Experts of a small language model.
Training: a variant of Adam for the experts, 236M tokens, 9678 steps.
Below are experts of layer 4 (counted from 0) of a mixture-of-experts language model. Rows are named router (the router's row for the expert), gate (a neuron's input weights, with its number), up (a neuron's input weights, with its number), down (a neuron's output weights, with its number) and show model dimensions 0-127. Each number is 128 + 24 x the weight over its row's rms, rounded and kept within 0 to 255. Numbers have three digits each.
After each expert's rows: "comes before" lists some tokens at least twice as common just after its tokens as in all text. This comes from a sample of Wikipedia text that the model never trained on. Tokens count by the router's weight.

# expert 17
router:101097100106148137155082136095139124152145106159136133134088144104135165110146133140141139153116140109167163119140113121146119121144115129142156127162100134090158143091106115103148190132120090138166101111072143125166078129097121102160139154113124116083124159079163129171143131108121156088137138140158155123114129160093152146138156116120149116091149158122123150146113116181132122114117
gate6:140163148087126157095137106126200127134144131178093108130123139118148139163150158158096139120112131137141130082138135137127090093126160076112124108129175086107137122149189161145178134117186147144122119123131135163129117136134113124189121161125119118164141108157160119106160157118133120120134115158140130136106103143126123152115178117131113124131163132114127167142110100139099095135127
up6:121130139106123149129172115110090106134171108122161160168135143115109078123133086133153132098079144142127131201108140129127125169175149134114127093134120156122145124128063103104091136140128112112125107096142098072154147147114175125120140095144140129108127142127151119093139047131123134145127109149141148106158116115129147101125097132137157132114108126157138121131126133117107131072146
down6:110139126108169083130106134162131094153137130157098135113124133157131139166103157139183153140125125129137089126074152110116127117125104109110110098118122105117114134100171165130130111154139147125128098143160126176133138150159147120134144138110094108131117135117164114136154100126123128094120122124132175102075119093134121151113166169139120135108177125113103137133120095095125173078051
comes before: " to", " by", " in", " the", " as", " on"

# expert 28
router:102128133093169186161089137127155119121118099127150127120177129138140157139095124163092118142140134118134148118115123110140103116121091121154128153069137130134152137134123141105155092140174158161161138098167174111079109157131117086174138122136064157145122128079145115150129139062123124141123164132148144114109148112119133156103141114133126123112115163089124135153099120137119111123102
gate2:110096115123139108137117134134136146109131138140113163116144102104114145102116133151140156130149149115073128116114105142137154133152111171127163097132113130117106103167138089105143130160164151148170084142106155162101115127146131122140178093097127150158134132056144147143194123117120078108143150070180119105120113100107138162159086111102095124123120153121158124135122107144121124121115
up2:117115147109125144104135131178149142100086158161092134175142087160123149151149124134186130111144098106132145108111113134112122137122135145115124165139084119165135135160096090111124098131141151171115139111092150158081097146140155131102150099115124102152120101075109108139174132118124097105102118127119137140097133094138146177148088118150074083124106122100141113137161114124128108122115
down2:134178112091117152169145126150124134093099163162138133137154145089154100150140123122123136105080101099170121152095101107148148138089123139103109104114131163097128166155112127173088146148137139139139105096130134138163133118140135126125122121069145142160092118121131121126145112158134131144121144123186111128127136089090149152112101114135127055137134110168097151141146123091123096088115
comes before: " the", " he", " it", " she", " a", " they"

# expert 9
router:081149118139116149125116133142132136172133109098144106147150149103139142143123176137119138107123169189165144134153152119148142132133125089107177129130092134122159181101140106102158097166120096140166136094165110102112136140141116107151119085146088152124115137092123107148163115143114107137132134140138170120126115140105089137115111100085166085086134131142152138157122161140177126111101
gate6:114113186109178104162134150181085089131143157151134178145134114135154151053123099142126137100101138138113137126133118126137119144139120132144096116122145126149139138139127136140108097150144105129139083145100105171116157151105122124144148102109106161124158174121164129176103140143122144130137104071149139077102150097118136123133150104172107138129136119102123129092162149144159103136124
up6:147141138129170126126140152133134105137145149088152111113186128090112116057163135151110085106113130143133134137156145147143131118135148092143120124149099114124154152167116075089138092107146124129097140107168089132098125127136082152168125093158163159125152154103138147162134143131142107137157156122106120103139106107163107125151109150128134113110139087139138120172158143116178140167105
down6:124126101133118127110112098134140122117155139121140120153135116153114125123117106147130147103139192149168166131145112127120186132077136159159094100125123158157159103138128142144155119079115133168144123158169097107121119132140157162115129117121126145112122107154125144104101103150155165141118120136112090144108100134088153054168153127138117111090176087159144171146131166136143118163142
comes before: " a", " the", " not", " been", " an", " also"

# expert 2
router:117128091113148149112111093127105148156118091168149141116156128122142155102110129114137138186132143162134128178125156092135104132118100123120133153100098125140130136119105147120108105116147104125194134116137120105094104119170146108122109079077111091105141127111189070155145121114117163147127125114183122114138127148160152081109137119079150130117156143126125135088147147148150115120157
gate2:123107150095128118123122138123106104088135148148125123171141091170147125151114140154139130098141128122104139128190115128128123130114135168144120143160167118121101142084149101102078150144152143145144100135119147173132159142086151122120177119139104147120140091114103138131155176089113156104089143124165186143090102114103163149156121125118109179141127145140169138159115165143126146102122
up2:158119108114161134088166091116106100123103153176098151154150107159143099131100131098142111159113146157127106167156105135127096126129163149153155168138103108120092112142129144150079136124174154102103133112127104118117118109127127153099115091078115097126172083132159124119175136131142146148139139093167147106143087119167129107156124154099144145150153100121128151161141138106153117152143
down2:123125141147139096148073153145139142151126141141101082160072104094121168118125110117105156063160117130163160105143122135107103104131119096092117109125119151177156128140101136112153116149090142124107108129108103138115146126110155167125110178145129119141125116125130124094097131141156055117122106149114153113131109126101092174167131139164123147084148118100140127113151145106100142148144
comes before: " ", "\n", " 0", " 1", " 2", " 3"

# expert 15
router:101110131117133140164120141160134082126070132135111146165131140117120128122103196113116114151138131144112156126128129110127141116135141152131139096125175120114150075131095132119097104163153128184180161144148139146132087151085151086111122120144129116106133108100158119150138091111114143152122128152164140132122148178101113117117129104125122082091193118100155140107108128110153127084145
gate2:132121141154144091128117147137124115124111133119133123136105070090130150104100163080145131166112169111192160123147132084097108116124143118159118114141165154141178125135124123132113113136083127129126138100078113151113139131120143126110095111140159133112118075137136091135129125117131172085119114128102108128118148157153161106115134146117130133164140119090118102097130103117197088177162
up2:135142093173161075097109163104146121105109125142124091141118089148173127086111135119192147128121099114133121153161174125087100120094129115126065137123090126165151119136101070121130128132120124128113103099097138148146134126112134121123109120134133127090182085146121152122145128126101154128109110103117102106088129120141128127137127144064157120142145109129126128142178152133120148158145
down2:091128112188168112157159124110149129105093103154130106102119098128139163128100130095120151116110089162104110116153157139131146191086127152108106129152192137136130170149116153127134147126078093114134126138104154096134119114158131131105150132140155116164116143138103139115077119141150095101155093137100098119091132106100123104130133150157129113173138116123108173148109146135123138148099
comes before: "\n", "-", "|", "The", "In", "==="

# expert 5
router:108141132113132136172117149098130108117123116158104137115121128138089156119089160156086131164157139122117154135141106137192109128172113126143169144119110090111117114083140155091135121145134095090151134122180157132144124126118108082158143142121112122126144123123123124144142124112136134126120148190161132105119136162121145142118199107128093101104151202113134127102126108152116116071137
gate6:110139143138107114122125119108123091137141123138101171124128136111115129128152119126151122147136173091114166142100094165142105190170137141139129163163152113168149130113161123155137131158180066119151133129162129150121108190150165114120173094091135155123141155108157108129126150123110163137147129142117102151178079141122157141173133118150124118115126134135153124124144122137160165096160
up6:132095108116109108115144131141169185146177128160131126154148157101093160122138142134136115096127110155157126151146153115147088109129183131139131155116097129078157136140082139170111107144173130114131125120107130120178149071111123153134157148137142123121158057157134132085113082136115108153099111130121172186119141121119121136119119110110121150131133130141130121086151132151105127145137
down6:151104142109120128128143100141103110131169120154086145187143137114165096100113101151114131123120140105115134124101094129153099100131075124092150134137143113137144087135162110148106139120102126155146119186136121112123131184155089163093135114095140133153123116140113102142095115146129173127103119103135121145118128168096117087095187114126159121171126159109124141131097115183154115150112
comes before: "\n", " the", " -", " he", " was", " is"

# expert 13
router:095107133097087123133155146108103125206156093146153157143140154096189141142115128114103125143142149121166153121142143139158132133136113134158161160114092146115154151153105153135123092153146105142150112158113174105096138135109117109123156147103104165110108112161119106118102130152108156133092141095167163102107122160088147090134141106101086143122121165131127120142102126168116121106125
gate2:109138134062135132118102138130159115141109113167159100100098114134146159140119142182144121104125199112118110089144148113145073135117142119080109097154126115123142109150116133101130172130091120096150098123089152091143164137152138078116177118159147141117134156098164106126136119115133126133107118122112129154132139125121136170092096115123134127073129139144146158098148158123165114142120
up2:145150115107135093079146165100150165153091117185142132095150090107163142140117098121105103122117146103114100117103167148133137143092104177100120132100107145178138141149104113087091166117122160126123085132124136137145172146124132124149120133136145149115116135154177160126100114123117110158185102094125115140155107139128139152174116132097109147086133131156114117108138131103116121162109
down2:101137131116101154106109108123163133155149160084104113154101128110105129159145098121123137130110144123091147136154138114182171152150109092086087130154106123155118107155087146135134120139120107091121124132120102107121143124133130110068107106177184158111113125135107136155105120118150100124126135167079136143155108140151131075175127127126132143182171167108160112115141117141116140152153
comes before: ":", ".", ",", " of", "s", " in"

# expert 4
router:120129129112169128156112126127086124124123124115152124141111147116090175122069142080087118086100133144147146111131168077170095148141120157129137159100145144160156165102095144129108174133130122143159092141148108104131132132125103117150158116079100143140154112078126107169143154093120136095131108139149145113088123145113163133105151114142143091106135142112114115121086152155166146145133
gate2:121087118099169139127116147135095099128144157121189109129128125171120138091118127129114118142135146162186147117155128102130129141132112163121117133133157138144100159113078127087112121099088138117125098132118115125138132187166107128148104155118058156115092140128115083148096124087144142108101131149141111127132122120122138123102102111122104117142125123133096119139145211115155126142181
up2:110126134117105131125136112142151115136127164108134164115128118095136121174155115095109114148141108096100130108109077114098124134146134109141162137137163107145149133083079153129113096113118080093119178147151170091090101114100142125122134127136104098066085181136103128123075132152125132111159137139134125128167148177120182109141130127154128130150114111169134092121127143110123161121140
down2:076111110165133165094127114145121144150142154166090125146127108094131088130105092151101160113107138116088152157144169135139170143141114110130106122123120130099119105139146155130152159139113116151146113189166097182156111124155121144155137094139134130153142093160125129140153144139127102115073094087145162138095128140118143147124155160146111116100146115108151141153141137154142065118117
comes before: "\n", " The", " In", " He", " It", " This"

# expert 26
router:117111101100108143116106140127152127114113081152126146087154155131135160116098148138095171124152113161110099110139145063144122105138093114133128139124131119139142132106134157166108159133127144144173105154114145133131168105138150093134163160151143145144142085087154108152141130121101169178105143127108149089112120155105112133127139086134123127096188147153132176113083088137105143136114
gate2:114108147147167136125162127159130149164133122114134125131113107140125129088083094102128138097112113166127121172122111063114109133114109124104154132129150117124134133130101122151095145162141065117134112061110125152136112155114093102131139091099094137121117139077142097099144115140125165142160137102130109117137157149107174126062131094121100156159142160122155162116124153151124094119141
up2:157158089132133131074173126147138149143123152129130134139139113141147084098111092133148155127106100188100065139128101073096116129135135115112121129111132120098125131132155152157107142115127147109097111156098090155135144115100119126092109141125105117185095084130115130113166111137135168141106129119124124101152151170152134125110160133118118134164158115173127147159122133110098109156072
down2:148125144131122156125117137120142133141147101153130125119107178106126092138109080113128101090153115103148133182100096131105111134148127088134169186151134116090137154134136166138137139118157131130159128120157106108143137151116123184148108161130140107159124147130154117109086077154122130139182185134140135090131135161097158121150166134154152138149107124148100092141136075105147129125158
comes before: "\n", " |", "-", " –", "),", ")."

# expert 29
router:089102173100118192138098118144104111113134134140156138132140152098100150131139134145117116139158171145155157109099117111174151126172123128169168134143180123126132168108116132121127112134142128148160133133117130143098139164157075108138157130143102157136126134083157091143114113119125147152123140161140177121121145125091123101131146083145112136097129183105121107089082101133161131131101
gate2:130141109105098136088057168109131144145138126120144050131141142101144119096123171142133146136169147171104165122138163114149154119147093109108131124139107122132127126110105095123126164175130099167148149085120152096110091142092137110153170131138103185088120145125133103139135129138099124125120141139107126142114088119099157113114145118121112133141107117114139146144103143150170143096175
up2:092117139148152105151133107136140151175136095152131164143086112143184159114130142133161143137137084115138096149119137111133135154093103141100082113120107157142139102104125109098093141117112128106171105153132146144131154125126123089112089095120127113130158118116152126129162157102143151121076095123164155108129149153103123131135097092098139144080115170166121160136176150158102153104103
down2:117138103152119111177115145113105157155139087102130202120166107118172137124121148144114130117139143137138105120134139179104128123106119119140106114140157110082085113170149136159133143153111075103117149195137141108108131132130150138124110092129163112158154137123162134093122115120092114147142144088130131127086111084162089141165119125119115156110120174119124133144147096116131095142090
comes before: " |", "The", "==", "===", "In", "="

# expert 24
router:103126120100107115141121109110085130127146127157151149134141151158132136151148146119115127142148099124165126128099167117136102150164114118128153145138104096085133117093144140097092117176153131162153146120120117110117167096152183092123130140131104100144099127116187111130158145116123131096068141102158167108096118160072163105124141086110130133098131155155127154138102119136170089105144
gate2:123141085127137137168124091157116098148110103143115133144141136114125120147127211124100119132147120118135118127180169130173127151138110101132144166176131136120134111177151109135133145134136139170151141119137130134127155134101119125126150095100128191149155135132124124168167143122134184124130145125163185073093145128104159097141121106151125134116149130130139155141148119144149099076092
up2:134080127150098160091102138110151155126154144053144093108102104143135117117132101124147145133142109162160157188094127111100147114129145146143129116146109122130146145072114133123137092134102113114131139136095161125164099177136130129140111137129087101113125087108131117111101126113125125167099153170125125166138123121116086139072131162126116129149126144124132107104074142151131161148171
down2:146096147084130143174105191138126109102117128154115136126157110130118111151199129106144128117110123115135149142120114199122132097189138099147110156101151111119121102144098107170101114126174105135111132116095152127153151134085120140129062137109120134150109101124134135156140152102158129138101148142166093135135125150130087146125152121112113131135165108141174141159142149115133158144142
comes before: "\n", " The", "-", " ", " In", " He"

# expert 10
router:084108145133128171129103149155138151141117128188135121137108144121167195123118158107127148129126152118149142119106122089151138109121141126109107153106104138148146160149108135131124123176143128137161129105116138153136092116137143097133179111104081115144125129098142082136121102106114143114065135155149186141089132142125145163098105112120070104103107122101145170146118094112124116092140
gate2:135125130107121122156102153104128110109150131132137116106138124070146122044155135115111168102165156149125125122119120115099145129164160078116152101142141160150119126136158156130137112146151065117129189174092127127129123135096152153101133154099135145105093162151108118092077129161131148104154113123105146138115115146116131154141157112108115124158107121138164102119166125144147100124098
up2:124163140151135103102164119136114130142126098145150147163097110123097079179093152104155133131115133117129090107102144104173127088169101173140103130129143117110122132109139135127075115115123154158122103104142109130087155165092120127135101096167129124112109094093129104161130127134125139120104104136141131107145158150137104110160067118141120127064144159162106095131128151118135170161145
down2:120151109119146112105112188195138143119139158089143101098121133140147128139148141111145128128097116145147113137110126145135113116080125097136151149110123181116158198107116149106130147140130166108128128098128164101161081134118092106083119123076166130125135128162136107135106103138154068146112149136138105112100122123144130101135163119085132079111146136141146125120173113102122123129157
comes before: " the", " a", " his", " its", " their", " an"